From a checkpoint of a small mixture-of-experts model trained on Wikipedia: width 192, 55.5M parameters.
Below are experts of layer 11 (counted from 0) of a mixture-of-experts language model. Rows are named router (the router's row for the expert), up (a neuron's input weights, with its number), down (a neuron's output weights, with its number) and show model dimensions 0-191. Each number is 200 + 20 x the weight over its row's rms, rounded and kept within 0 to 999.
After each expert's rows: "gets" lists some tokens that make up at least twice as much of what it gets as of all text; "comes before" lists some tokens at least twice as common just after its tokens as in all text. This comes from a sample of Wikipedia text that the model never trained on. Tokens count by the router's weight.

# expert 49
router,189,217,170,208,195,211,200,181,215,215,212,189,200,181,195,216,151,159,199,222,213,228,192,217,208,207,166,205,187,195,187,193,171,226,200,195,173,217,173,211,162,217,194,196,184,216,184,157,182,193,200,180,225,211,181,182,204,179,171,222,227,205,166,164,181,223,222,199,187,155,203,211,219,203,208,181,234,222,213,200,197,212,194,225,191,192,179,211,227,200,145,235,178,196,191,231,191,185,204,212,180,193,192,211,201,176,203,182,171,173,208,224,196,217,196,208,216,209,222,204,225,182,194,247,184,219,206,241,196,219,210,234,235,231,217,222,201,208,204,195,181,211,202,220,202,214,197,172,160,172,183,222,203,224,178,191,164,218,192,205,204,171,185,241,203,219,222,219,199,192,193,203,192,171,203,232,181,183,228,194,173,209,203,226,214,238,189,187,240,208,182,181
up0,218,174,175,201,199,203,200,197,184,220,200,216,229,246,200,200,233,180,199,178,169,194,171,200,198,209,201,203,194,150,199,208,178,202,196,205,144,211,222,158,201,198,201,189,202,165,223,198,204,220,199,197,219,189,228,198,212,200,207,156,209,189,209,225,199,209,184,196,195,201,178,214,190,199,217,200,184,231,193,185,191,195,215,190,237,200,200,177,260,186,187,174,168,187,204,183,198,193,200,205,237,197,200,199,209,197,230,202,215,183,189,218,211,210,266,219,200,165,218,195,210,174,191,180,216,229,206,178,199,193,150,200,194,199,187,198,206,262,221,210,159,188,186,188,200,136,207,205,179,206,216,236,180,199,200,199,187,202,173,198,191,195,210,211,198,210,217,183,208,196,213,214,258,170,227,216,205,208,228,206,192,199,200,249,198,177,189,206,196,196,186,190
down0,222,200,170,156,196,200,173,198,209,193,205,142,216,186,217,197,203,205,223,218,203,193,180,178,173,186,198,251,184,201,179,147,162,192,202,222,206,217,199,200,199,193,200,203,209,186,187,230,262,198,192,187,224,203,203,157,227,207,219,227,248,182,227,210,211,207,230,202,223,202,209,187,195,197,209,197,226,210,197,191,204,212,202,190,178,199,245,193,200,202,236,206,183,195,203,200,171,169,145,203,214,194,211,156,193,177,197,210,194,194,201,173,201,203,207,226,189,197,155,188,211,201,214,209,189,218,193,195,201,193,204,201,201,201,212,159,205,186,208,232,206,222,195,171,194,201,196,200,172,190,197,178,245,206,196,194,183,186,177,179,222,217,195,219,195,226,199,240,220,199,160,229,215,212,185,212,200,218,197,203,208,158,206,193,176,142,203,201,201,200,200,238
gets: "1", "3", "2", "5", "4", "8"
comes before: "0", "8", "9", "°", "7", "3"

# expert 48
router,183,208,179,230,223,166,178,212,220,220,226,178,213,207,216,205,179,178,179,231,239,234,214,185,202,220,219,196,203,209,192,188,219,244,188,228,245,201,213,202,193,238,213,183,190,184,160,188,180,199,221,209,229,234,228,220,198,213,191,215,186,173,183,200,148,225,216,218,195,190,175,224,210,219,210,168,210,189,166,225,185,205,182,226,206,205,232,210,206,210,179,213,197,185,203,232,203,206,173,202,208,178,218,212,222,170,176,185,160,183,206,206,212,224,160,196,226,178,223,213,198,199,164,191,228,205,209,243,237,191,202,174,202,192,191,172,213,182,206,185,198,171,190,199,234,197,179,186,173,182,201,212,177,213,198,188,180,189,174,187,189,218,228,186,229,176,217,216,212,191,220,208,176,170,201,211,212,184,213,196,216,198,165,196,215,193,183,214,216,207,171,160
up0,168,197,208,223,169,214,156,221,237,212,134,201,200,232,206,189,189,219,181,219,203,196,199,172,194,183,198,194,203,247,204,183,175,187,172,191,206,218,217,210,199,194,208,203,195,191,211,152,218,188,189,182,203,200,185,202,215,179,199,206,161,168,202,188,200,189,191,220,192,215,166,216,217,206,198,198,172,213,207,252,168,193,207,177,195,213,177,156,199,201,197,215,193,209,196,201,183,222,222,166,211,180,202,189,203,208,200,213,199,196,159,201,216,194,249,200,166,232,189,210,176,214,209,184,194,201,199,187,194,208,182,187,209,199,233,215,190,228,204,256,228,200,168,205,202,239,170,194,142,207,201,200,194,206,188,216,200,188,200,183,236,199,216,204,191,206,185,178,166,187,209,193,216,205,213,203,197,215,212,214,182,210,205,211,265,201,151,215,198,219,196,220
down0,200,216,180,157,206,216,233,199,221,189,204,255,182,203,215,187,160,231,136,189,232,207,196,198,223,198,194,207,210,201,205,201,207,197,199,222,234,231,170,203,196,184,197,207,199,184,251,235,176,197,156,194,208,218,217,216,193,218,255,195,213,192,188,183,251,186,206,210,196,219,190,200,217,223,187,201,185,197,222,198,193,174,219,222,184,171,160,200,208,196,270,195,220,216,239,181,201,207,192,173,200,181,195,177,209,201,218,195,209,217,184,218,211,161,204,166,215,200,205,208,201,199,187,206,198,184,218,198,180,184,178,210,150,185,207,226,209,197,186,219,188,232,178,190,179,201,184,174,196,194,201,218,214,199,200,197,200,178,200,196,229,181,207,189,199,214,200,217,238,200,201,204,207,209,212,202,220,251,236,219,213,198,194,195,229,206,194,213,236,188,203,200
gets: " km", "N", " mi", "°", "′", "3"
comes before: ")", " (", "^{", "3", "2", "."

# expert 114
router,240,206,196,206,204,211,224,207,206,199,182,178,225,200,202,166,197,163,219,245,219,195,216,160,186,227,199,208,177,212,200,217,188,223,184,201,213,213,198,167,217,181,200,202,181,204,194,167,204,171,207,232,221,204,177,195,187,208,219,229,209,192,222,176,208,232,190,194,214,201,219,191,218,216,179,162,184,170,197,194,217,215,180,201,179,168,204,195,232,209,164,174,214,179,220,200,231,160,175,217,241,215,216,220,238,193,160,200,181,218,196,175,209,229,181,198,213,189,197,182,181,175,201,205,244,221,193,195,209,214,173,179,212,198,206,212,217,215,198,218,225,177,171,209,240,208,166,172,205,181,183,189,165,223,238,174,209,218,190,205,214,192,188,169,175,193,208,215,219,195,215,179,229,236,187,186,215,188,176,183,181,223,192,190,202,177,187,221,237,199,223,165
up0,200,218,193,195,224,152,189,162,174,196,199,200,206,187,201,183,185,189,254,212,197,157,196,188,201,208,196,211,193,190,202,183,231,196,214,201,200,224,211,207,169,183,181,181,192,151,216,205,177,213,247,231,206,197,210,212,194,226,186,229,197,179,191,241,212,200,187,235,192,202,212,190,205,201,171,216,196,199,232,189,201,208,167,206,213,202,183,250,206,141,198,230,235,203,195,212,200,200,242,201,216,207,239,203,199,200,195,151,204,234,209,206,204,197,203,186,202,214,208,208,193,198,216,173,202,158,198,189,219,227,219,153,201,203,199,175,192,176,171,200,169,184,208,214,192,250,189,180,202,207,184,181,223,202,212,156,189,200,193,199,192,273,200,201,200,224,199,207,208,213,220,212,203,207,219,195,192,192,206,225,197,201,207,164,197,191,226,213,217,216,183,215
down0,203,195,260,205,207,183,205,213,211,182,207,171,216,203,199,195,188,207,213,186,206,189,203,201,198,204,196,250,223,179,205,200,182,244,197,180,184,203,205,202,155,193,193,245,168,181,182,196,204,184,229,212,201,211,211,204,191,225,177,211,200,200,195,189,210,218,186,224,255,195,180,202,199,199,173,158,203,188,232,112,199,216,203,202,167,161,198,184,201,196,241,211,209,192,207,217,168,200,191,220,167,196,200,202,231,199,213,190,226,190,156,188,256,199,169,221,203,213,210,200,201,223,200,174,199,217,170,210,198,235,200,202,184,206,201,245,179,204,202,195,188,204,203,166,193,191,194,214,234,215,196,169,167,235,201,195,210,171,187,227,229,199,198,200,201,172,202,183,195,170,201,199,175,193,209,201,181,201,188,200,195,207,208,218,165,217,179,212,203,207,200,182
gets: "-", "–", "|", " (", " |", "°"
comes before: " ", "2", "1", " •", " Coordinates", " Died"

# expert 24
router,200,217,187,182,234,217,190,220,198,225,199,210,205,196,196,203,160,172,239,178,229,167,209,217,235,185,164,210,218,184,209,198,193,232,185,158,185,204,230,191,211,207,192,229,191,244,190,197,237,213,216,191,155,203,200,200,164,229,187,216,220,182,218,186,205,201,202,220,208,210,231,200,228,190,234,214,210,218,191,199,197,200,199,189,208,191,213,205,199,188,179,239,207,223,207,182,229,173,167,158,224,183,190,216,232,221,178,204,184,209,195,194,214,216,176,201,213,199,231,207,194,219,178,205,155,187,202,176,199,173,197,173,172,182,180,224,201,179,189,188,203,222,234,192,190,196,241,170,189,187,201,156,192,177,166,220,184,220,191,181,208,186,208,177,238,185,219,190,185,180,212,177,234,187,241,205,190,194,192,204,240,223,190,174,210,210,190,194,223,222,215,215
up0,200,221,215,196,208,196,202,198,239,199,195,205,219,199,197,192,204,184,267,195,208,199,210,172,147,198,201,230,207,233,190,221,198,172,197,222,202,199,210,186,175,201,188,209,219,228,208,201,225,212,211,199,195,212,203,192,186,204,208,163,203,200,213,201,201,181,207,194,218,217,245,199,202,169,164,173,203,238,210,241,200,215,209,216,229,197,202,204,203,188,200,215,201,214,171,209,207,177,202,202,218,185,182,172,212,212,196,219,185,197,179,194,236,200,188,159,227,209,196,195,206,240,202,233,190,199,207,200,214,194,273,201,265,171,210,232,180,206,195,195,196,192,185,213,215,197,222,170,184,196,184,216,178,166,184,193,193,190,203,196,229,182,192,196,182,207,242,262,154,154,200,208,166,201,200,180,235,211,205,198,188,225,200,194,200,198,198,189,171,200,199,197
down0,199,186,200,159,209,216,217,192,176,195,199,209,134,205,176,212,199,205,181,223,196,211,160,191,199,184,215,169,189,200,199,214,185,187,199,228,202,234,200,247,250,189,201,193,241,186,200,199,209,241,205,193,201,224,206,197,190,195,201,229,194,163,196,199,195,196,238,197,196,190,189,199,196,205,182,181,164,163,152,176,163,218,191,167,200,200,203,221,202,204,195,200,205,223,195,200,218,194,196,200,200,193,177,200,211,214,207,200,230,200,197,191,185,196,200,182,204,202,204,193,177,202,191,180,186,202,210,187,154,198,232,210,190,188,191,184,201,220,201,157,195,198,208,199,213,207,159,206,201,229,202,194,180,254,236,183,184,202,218,194,188,239,182,190,202,162,207,169,162,196,222,200,197,243,205,242,213,170,205,225,194,219,171,198,155,200,191,201,209,258,178,207
gets: " |", ")", "\n", ";", ".", "|---|---|---|---|---|---|"
comes before: "\n", " ", " Notes", " Votes", " The", " ±%"

# expert 9
router,173,180,185,204,197,216,178,218,187,232,219,198,188,213,194,221,172,151,193,212,221,189,194,216,207,198,205,193,220,178,221,215,198,232,209,194,197,189,180,186,187,203,170,210,153,216,182,223,213,191,234,229,177,209,228,206,194,216,184,198,220,214,208,224,215,225,189,197,203,179,193,173,219,190,212,189,234,205,196,191,217,189,223,223,179,203,224,184,214,215,186,217,247,197,211,175,165,184,174,196,223,191,211,174,233,215,189,229,207,211,204,216,208,213,189,186,200,172,217,211,181,187,221,208,173,196,178,169,184,198,215,187,169,209,181,221,195,195,212,206,229,195,216,216,159,169,235,171,243,179,205,156,188,196,224,172,207,213,220,202,214,226,230,249,155,205,192,250,171,153,176,196,205,193,184,191,216,218,207,185,187,228,225,177,189,193,221,176,205,198,184,204
up0,204,167,205,184,185,229,203,168,198,229,196,232,206,216,195,224,195,239,194,200,172,189,199,197,202,172,233,210,203,198,203,186,172,194,183,206,196,199,204,211,282,209,172,212,198,168,195,196,239,237,187,205,221,221,198,178,192,192,203,205,189,190,261,199,199,217,267,200,202,206,204,230,175,180,195,231,177,200,200,237,200,200,196,268,202,221,189,212,171,157,161,186,198,214,238,180,193,191,203,194,200,195,186,194,201,203,197,167,201,214,180,207,222,226,213,245,205,199,197,212,202,186,179,172,200,195,207,201,189,197,225,187,190,188,181,160,206,194,207,208,192,185,216,222,153,199,205,201,218,216,187,196,205,232,202,141,203,185,196,200,194,199,236,202,194,199,218,238,198,209,207,205,219,199,200,213,193,200,211,206,198,199,209,210,197,231,205,214,220,214,184,199
down0,157,170,196,201,202,209,201,172,203,190,188,178,174,199,186,186,239,154,208,141,173,212,205,197,208,215,207,177,237,209,182,207,158,203,173,214,160,201,195,198,213,183,196,192,201,209,212,200,252,164,214,223,189,188,218,180,210,208,188,241,163,199,200,211,188,190,214,203,198,181,208,198,199,198,200,200,200,198,154,197,216,177,153,201,232,199,184,201,197,198,189,201,215,205,192,200,155,190,202,171,178,196,214,205,182,194,227,185,247,173,195,182,227,206,181,178,183,242,209,216,201,203,196,172,194,209,193,189,207,198,196,195,170,216,178,203,206,197,212,211,224,236,201,187,206,218,200,190,199,185,221,157,201,192,213,222,229,196,195,221,200,182,201,215,192,121,192,194,202,230,197,200,189,201,204,167,166,195,217,214,230,219,231,200,209,234,226,201,215,222,184,198
gets: " |", ";", ":", "|", ")", " MF"
comes before: " ", " |", " MF", " W", " L", " DF"

# expert 4
router,203,163,172,231,188,198,237,163,225,207,187,195,203,217,142,181,191,144,214,218,239,177,215,190,198,193,198,171,181,189,187,186,191,219,187,228,184,211,184,196,168,216,199,209,174,184,184,188,205,188,195,244,191,224,209,155,214,209,211,183,211,223,214,210,200,221,200,175,204,147,204,175,225,176,204,203,233,226,165,190,218,197,215,203,224,225,165,204,237,212,196,176,242,189,214,176,188,188,239,181,208,236,192,224,205,223,186,207,167,225,208,211,251,196,197,243,194,191,194,192,197,179,170,196,204,215,199,183,188,207,189,176,199,184,200,235,223,209,208,198,176,185,215,193,189,186,227,199,215,185,191,198,211,215,221,229,209,220,232,199,175,203,221,200,177,178,222,225,195,202,227,202,217,203,188,211,177,209,197,207,221,186,192,177,189,207,197,211,200,182,200,171
up0,235,203,195,195,213,200,214,199,204,232,200,196,186,226,182,224,191,195,163,200,210,198,185,202,167,198,159,192,212,179,196,166,217,187,242,247,219,198,199,215,219,201,208,201,201,194,191,204,217,206,207,224,189,182,198,199,199,277,212,200,203,195,197,181,187,226,204,189,195,202,201,197,184,217,266,230,226,180,200,206,201,212,198,245,219,195,218,171,196,197,159,188,215,197,216,245,179,198,207,167,204,212,153,248,187,195,180,185,202,211,216,189,213,235,187,196,175,201,199,194,194,188,185,166,202,195,226,183,200,206,216,206,201,193,205,218,227,174,201,197,206,210,195,186,164,184,183,187,160,171,215,166,198,200,185,191,205,172,208,207,143,197,206,198,239,199,249,189,209,189,201,213,202,212,193,218,190,218,202,200,223,165,227,228,228,185,199,207,186,198,237,201
down0,194,222,219,206,218,193,202,147,184,186,216,200,213,234,189,193,203,189,254,200,200,187,212,209,206,157,215,201,200,233,186,183,189,200,230,227,201,183,209,209,203,201,196,186,200,236,187,218,209,175,201,195,199,197,168,202,202,200,207,213,169,218,233,195,196,196,186,192,174,258,205,188,193,192,222,199,218,202,138,195,177,175,225,212,181,198,218,186,211,188,158,154,201,211,218,228,192,211,216,191,166,197,177,219,189,200,216,169,233,158,187,194,207,164,196,192,201,228,201,190,219,202,200,213,206,154,206,190,204,172,214,197,179,165,215,186,177,190,199,177,145,222,188,196,177,217,203,194,190,220,214,185,197,194,238,194,199,193,230,211,172,195,203,196,202,229,198,213,205,219,201,157,192,222,199,194,199,167,214,220,206,196,210,197,264,200,191,200,213,161,201,218
gets: " |", "-", " the", "|", ",", ":"
comes before: " ", " Win", " first", " .", " second", " Loss"

# expert 68
router,205,175,201,210,200,161,192,224,206,226,211,202,192,176,201,199,145,159,238,178,208,228,200,188,226,195,235,205,196,224,200,178,229,217,186,221,180,195,204,180,180,199,175,162,208,183,205,221,203,179,233,183,206,219,205,206,203,207,248,179,185,227,206,194,215,201,177,209,224,199,214,200,211,179,206,217,194,182,209,179,185,209,169,207,181,206,181,225,161,220,194,180,244,218,196,166,191,207,188,209,194,209,203,238,191,185,187,189,218,221,219,199,205,195,240,208,219,177,219,231,195,167,199,200,248,221,220,213,198,203,197,165,169,184,201,228,163,171,207,217,192,188,177,201,187,158,222,159,220,235,181,199,189,211,207,199,200,215,214,236,206,221,198,188,203,190,219,219,181,157,211,220,177,199,186,196,209,216,216,189,191,199,146,210,197,234,199,218,229,206,202,204
up0,224,193,188,192,199,181,206,200,192,216,199,202,201,200,196,197,198,184,215,161,196,210,181,175,212,208,138,210,177,207,196,178,192,200,225,204,184,188,221,241,182,235,208,202,200,190,206,202,203,222,199,177,222,204,221,207,208,187,192,174,159,184,181,233,175,211,203,212,203,173,242,201,200,214,150,175,183,165,202,206,225,202,199,207,199,200,202,192,229,203,198,224,206,192,233,203,184,203,176,181,200,188,143,175,201,200,183,198,183,226,226,187,208,200,208,230,190,191,197,202,163,197,196,166,178,191,247,201,186,205,221,186,200,148,201,226,198,157,199,185,204,171,225,217,237,205,246,165,187,196,152,184,223,207,213,217,199,210,216,211,176,175,216,206,197,207,197,218,226,205,211,195,196,197,188,194,243,187,218,202,225,164,210,152,191,210,201,202,186,153,230,201
down0,253,189,196,173,199,166,207,209,251,206,201,193,225,182,205,192,214,198,205,230,191,169,192,203,207,193,182,206,191,141,210,198,198,195,173,235,205,201,199,191,219,188,212,196,239,204,197,219,118,199,204,201,203,209,229,181,199,199,197,158,215,221,229,213,196,210,179,204,211,179,199,160,200,197,190,193,226,208,182,194,178,169,161,200,186,215,213,217,188,216,209,242,225,217,203,209,203,198,182,217,196,196,198,207,258,200,227,198,189,207,207,207,216,150,232,211,189,197,195,180,207,216,149,190,197,191,201,218,150,214,214,211,197,193,227,211,170,178,217,216,177,221,178,204,220,200,180,196,194,207,178,173,177,207,190,168,213,200,185,200,200,183,179,202,174,171,177,209,194,196,201,196,200,211,234,198,205,210,196,189,192,188,197,223,154,225,193,205,204,187,236,218
gets: ":", " |", " –", " -", " —", ","
comes before: " ", " \"", " The", " A", "N", " UTC"

# expert 60
router,193,200,181,205,191,214,184,180,206,218,225,186,193,205,176,210,172,146,242,241,207,199,186,218,193,176,204,231,195,203,173,177,209,229,208,201,241,201,209,214,199,245,192,218,189,206,179,203,195,177,204,244,217,192,223,189,192,176,223,173,191,216,224,217,160,216,215,213,172,174,182,203,216,175,187,206,200,213,200,207,181,194,195,207,203,204,189,197,213,220,156,237,186,193,190,201,207,179,166,211,218,182,178,213,241,173,217,200,198,195,219,210,213,206,218,207,192,240,153,199,217,231,185,241,214,200,220,224,211,204,226,189,226,188,204,183,170,177,161,199,199,170,176,206,178,223,169,195,175,184,187,236,192,228,225,219,165,175,192,197,228,232,193,207,185,228,217,225,200,175,202,187,176,179,184,205,203,183,215,218,193,205,196,214,187,209,184,178,220,231,179,177
up0,202,182,216,188,242,213,198,194,193,222,169,239,222,206,202,201,192,201,223,241,172,162,203,187,204,200,235,189,198,202,190,186,199,224,202,199,207,185,195,192,234,223,210,193,163,171,180,209,189,186,204,164,198,232,176,196,200,191,197,196,172,190,178,227,203,197,205,201,200,207,224,236,198,197,207,222,222,199,201,156,224,238,187,215,220,214,229,203,224,201,184,206,199,209,210,210,239,242,180,200,197,177,183,201,158,214,209,198,204,198,203,210,196,193,213,232,206,223,177,205,214,195,217,197,199,150,219,203,198,197,187,194,221,190,195,221,203,210,233,189,198,206,203,195,209,198,218,197,131,213,197,229,272,205,164,188,201,185,206,197,200,199,185,192,230,197,159,203,215,188,200,194,207,169,223,199,220,207,225,212,160,201,197,202,227,214,154,241,199,208,184,150
down0,198,205,186,217,230,199,197,190,175,153,228,186,208,201,200,200,196,180,193,203,178,185,208,227,198,207,198,198,204,213,219,150,199,194,203,200,198,190,192,184,209,194,210,196,186,208,201,191,195,202,193,193,240,175,188,209,198,209,193,207,205,199,208,231,155,205,207,185,201,155,198,235,200,169,191,242,164,205,201,154,251,224,222,199,196,194,219,205,200,169,214,213,184,188,193,201,204,201,157,205,191,197,209,201,205,202,218,200,214,191,201,200,240,169,167,195,200,192,191,173,270,188,120,199,193,217,204,202,207,213,199,222,197,209,195,199,196,184,207,218,213,199,154,205,166,198,204,235,180,167,193,203,198,213,225,191,201,200,200,193,171,210,211,185,198,223,214,198,213,200,198,160,152,199,194,140,180,190,200,232,229,192,200,203,207,218,186,198,178,197,147,198
gets: "1", "3", "4", ".", "5", "2"
comes before: " |", "0", ".", "5", "3", "4"

# expert 28
router,181,219,198,223,192,195,191,199,179,219,216,193,227,204,185,211,164,195,198,204,225,217,208,224,225,205,195,208,190,223,180,199,229,207,186,236,189,214,209,226,206,231,222,198,196,206,177,203,215,188,203,216,223,204,218,210,216,184,179,223,204,155,210,208,156,221,215,207,158,173,182,209,233,199,188,195,176,199,165,201,204,211,163,215,188,176,188,166,183,186,172,201,218,179,193,262,174,205,174,200,227,187,213,201,232,194,171,191,142,174,223,210,229,227,191,225,204,197,202,222,208,195,172,209,228,209,172,220,224,206,202,208,217,194,194,188,217,207,167,225,171,190,244,210,193,207,189,156,199,192,197,222,177,247,218,164,187,193,179,186,202,184,223,191,182,202,220,248,202,225,206,203,185,185,213,220,191,177,198,193,173,209,188,191,231,219,190,179,216,196,182,176
up0,175,197,198,193,209,185,202,218,194,202,223,205,196,226,218,201,212,196,200,199,212,197,168,211,226,187,193,195,218,181,199,167,190,205,221,182,206,197,225,201,175,209,164,201,210,202,166,196,198,195,183,175,214,228,170,200,175,200,191,206,174,245,188,209,185,208,206,200,237,192,200,236,200,157,206,192,196,211,210,215,199,207,173,250,168,220,208,194,142,211,216,219,199,226,182,208,200,178,186,173,210,228,202,168,182,180,143,197,199,197,209,178,202,200,238,205,198,197,149,195,246,215,197,223,205,264,202,193,209,209,203,189,204,202,197,201,205,194,197,212,180,239,193,210,195,233,246,189,194,159,221,216,186,199,208,149,168,200,216,173,194,165,200,207,232,226,201,203,202,217,239,192,188,176,207,201,203,186,183,188,148,162,195,196,201,198,190,195,186,197,202,199
down0,209,208,194,189,198,200,179,187,216,207,197,220,214,182,237,106,182,202,226,200,240,200,210,210,219,200,200,196,238,189,190,204,215,160,200,191,201,203,210,199,215,199,213,199,201,195,194,201,180,205,203,189,254,225,195,199,195,212,202,212,207,192,221,239,175,164,204,201,202,165,195,202,223,209,190,182,208,171,209,146,223,227,189,200,201,167,198,202,226,200,183,203,177,196,192,224,173,202,176,222,195,201,208,254,221,201,197,190,204,204,213,202,174,162,180,197,210,200,179,227,195,190,190,195,193,211,173,192,175,202,202,225,204,195,198,184,245,202,205,221,212,215,196,200,201,217,175,180,203,204,204,219,199,210,183,247,200,200,209,240,204,206,207,198,197,181,193,198,223,190,182,195,200,151,200,255,130,211,202,191,232,211,200,177,204,229,165,202,174,198,178,201
gets: "0", "5", "3", "4", "8", "7"
comes before: " |", ".", "0", " m", " (", ")"

# expert 66
router,220,203,207,194,190,200,220,203,201,233,193,181,202,228,205,171,204,152,212,243,168,179,193,214,237,232,189,168,211,194,217,195,209,199,217,181,180,237,181,175,169,208,206,225,185,217,198,230,224,183,223,251,166,207,188,198,183,200,223,154,232,196,203,200,227,205,181,229,217,164,233,167,172,193,207,203,222,192,176,191,207,176,184,178,190,183,179,201,213,225,193,197,250,187,200,176,208,154,210,197,235,215,201,217,203,221,187,208,192,244,194,191,194,192,214,168,197,181,167,184,176,188,216,202,226,187,200,183,194,189,171,184,190,179,198,232,206,226,223,204,206,199,212,192,193,227,186,186,222,173,179,177,206,194,229,211,219,228,194,194,191,193,173,192,187,190,217,201,209,193,235,208,231,209,195,175,186,215,166,177,200,231,205,178,208,184,213,222,217,173,217,213
up0,207,201,207,190,208,198,160,202,203,194,198,178,187,208,215,175,202,182,216,206,199,226,202,193,205,201,201,200,192,184,193,198,141,205,223,200,187,209,196,182,203,187,199,166,231,195,203,206,181,197,173,202,166,198,159,192,190,200,201,166,192,208,170,240,218,176,201,190,207,216,196,194,164,180,203,202,192,199,198,200,200,203,142,199,205,200,216,202,208,230,176,209,202,195,232,191,220,210,201,186,199,164,194,141,237,275,198,194,186,189,195,196,260,209,214,222,157,191,192,192,162,205,212,199,209,188,165,164,195,212,155,224,199,247,216,207,195,211,156,201,178,212,190,185,208,205,209,203,183,199,206,173,196,214,231,193,232,196,199,168,188,212,186,209,225,183,191,218,200,198,201,188,155,202,197,190,205,250,203,175,199,211,201,214,220,206,203,190,229,198,237,190
down0,237,226,229,206,205,177,209,213,213,202,200,177,197,272,222,176,211,189,203,200,200,208,199,204,226,203,211,199,178,202,200,195,196,198,183,224,205,195,189,186,221,175,172,176,232,209,198,197,212,199,218,215,197,178,219,174,204,192,213,193,200,205,215,224,244,188,153,174,227,141,231,199,201,211,205,203,205,207,204,209,222,188,200,192,209,185,171,179,197,188,214,197,201,186,197,175,203,176,216,224,191,210,205,206,205,239,201,262,221,200,231,194,210,175,203,212,203,203,199,163,202,201,164,200,193,173,203,235,231,195,198,194,160,216,200,198,193,213,223,187,224,202,194,202,234,175,199,211,191,194,187,152,177,197,216,176,177,225,224,178,127,213,246,201,195,218,197,178,203,157,209,216,204,189,218,172,223,201,218,202,199,181,210,200,188,206,221,207,173,216,167,199
gets: "|", " |", "-", ";", ":", " /"
comes before: " ", "|", " MF", " FW", " DF", " Pos"

# expert 46
router,173,232,204,186,172,170,216,213,173,175,202,219,206,207,208,186,208,229,285,185,219,230,203,189,222,174,194,208,233,193,206,211,206,213,187,180,233,176,194,190,212,179,223,187,195,184,215,211,192,182,197,211,150,229,198,200,176,224,210,233,233,208,200,196,221,196,215,180,174,175,149,184,175,203,211,209,202,186,229,183,191,158,195,195,186,165,214,196,172,168,205,173,180,199,194,240,202,199,206,188,194,235,232,213,233,205,176,207,185,205,199,197,203,189,210,200,158,192,191,236,179,206,207,196,186,175,196,178,186,183,192,220,182,221,183,237,160,205,192,209,161,176,206,211,186,196,186,223,231,212,223,210,204,213,201,227,224,208,192,191,180,220,226,226,225,202,196,190,188,196,212,203,198,196,194,170,189,213,219,234,199,195,187,212,215,237,216,205,198,190,190,225
up0,245,202,170,184,236,196,200,200,200,181,172,181,190,203,206,181,209,224,195,157,188,188,197,206,203,205,200,213,199,191,206,166,200,163,201,201,187,183,210,228,189,188,190,212,212,225,189,221,198,180,228,202,150,218,204,199,168,202,214,221,211,212,201,204,200,240,201,202,201,221,234,218,187,197,207,207,246,191,154,201,211,197,203,204,203,197,208,194,195,209,201,188,207,217,196,203,219,199,240,189,189,206,204,147,232,134,211,200,201,204,189,206,187,172,225,217,139,191,199,232,201,203,210,200,201,200,184,213,205,207,199,199,203,198,224,235,198,188,243,196,202,205,208,198,200,220,223,208,202,195,206,201,197,193,258,199,187,173,208,199,201,204,203,187,202,160,170,173,198,174,156,179,188,191,194,228,245,146,183,218,184,234,189,166,200,178,196,153,199,184,181,198
down0,208,245,213,189,199,218,219,210,178,221,200,223,242,183,238,183,195,195,241,201,198,179,193,199,201,191,175,203,193,199,198,200,200,239,203,200,201,221,171,203,200,225,160,177,179,200,233,196,208,195,204,210,222,215,200,251,182,201,173,211,175,218,212,204,190,196,191,198,191,187,222,193,180,196,200,204,202,203,199,182,166,201,184,229,236,238,232,210,164,190,179,197,191,220,230,191,198,215,199,219,200,186,204,217,204,216,203,153,205,210,230,165,192,206,185,211,214,200,268,200,193,209,178,193,185,201,176,209,233,192,203,198,240,193,214,187,243,240,158,216,209,190,202,221,159,228,199,192,190,210,204,186,155,193,225,201,219,203,166,176,178,214,148,233,211,195,213,190,183,200,202,201,209,161,199,225,201,200,197,190,185,174,195,193,174,185,200,200,195,226,182,238
gets: " and", ",", " of", " as", " all", " or"
comes before: " the", " a", " other", " as", " and", " which"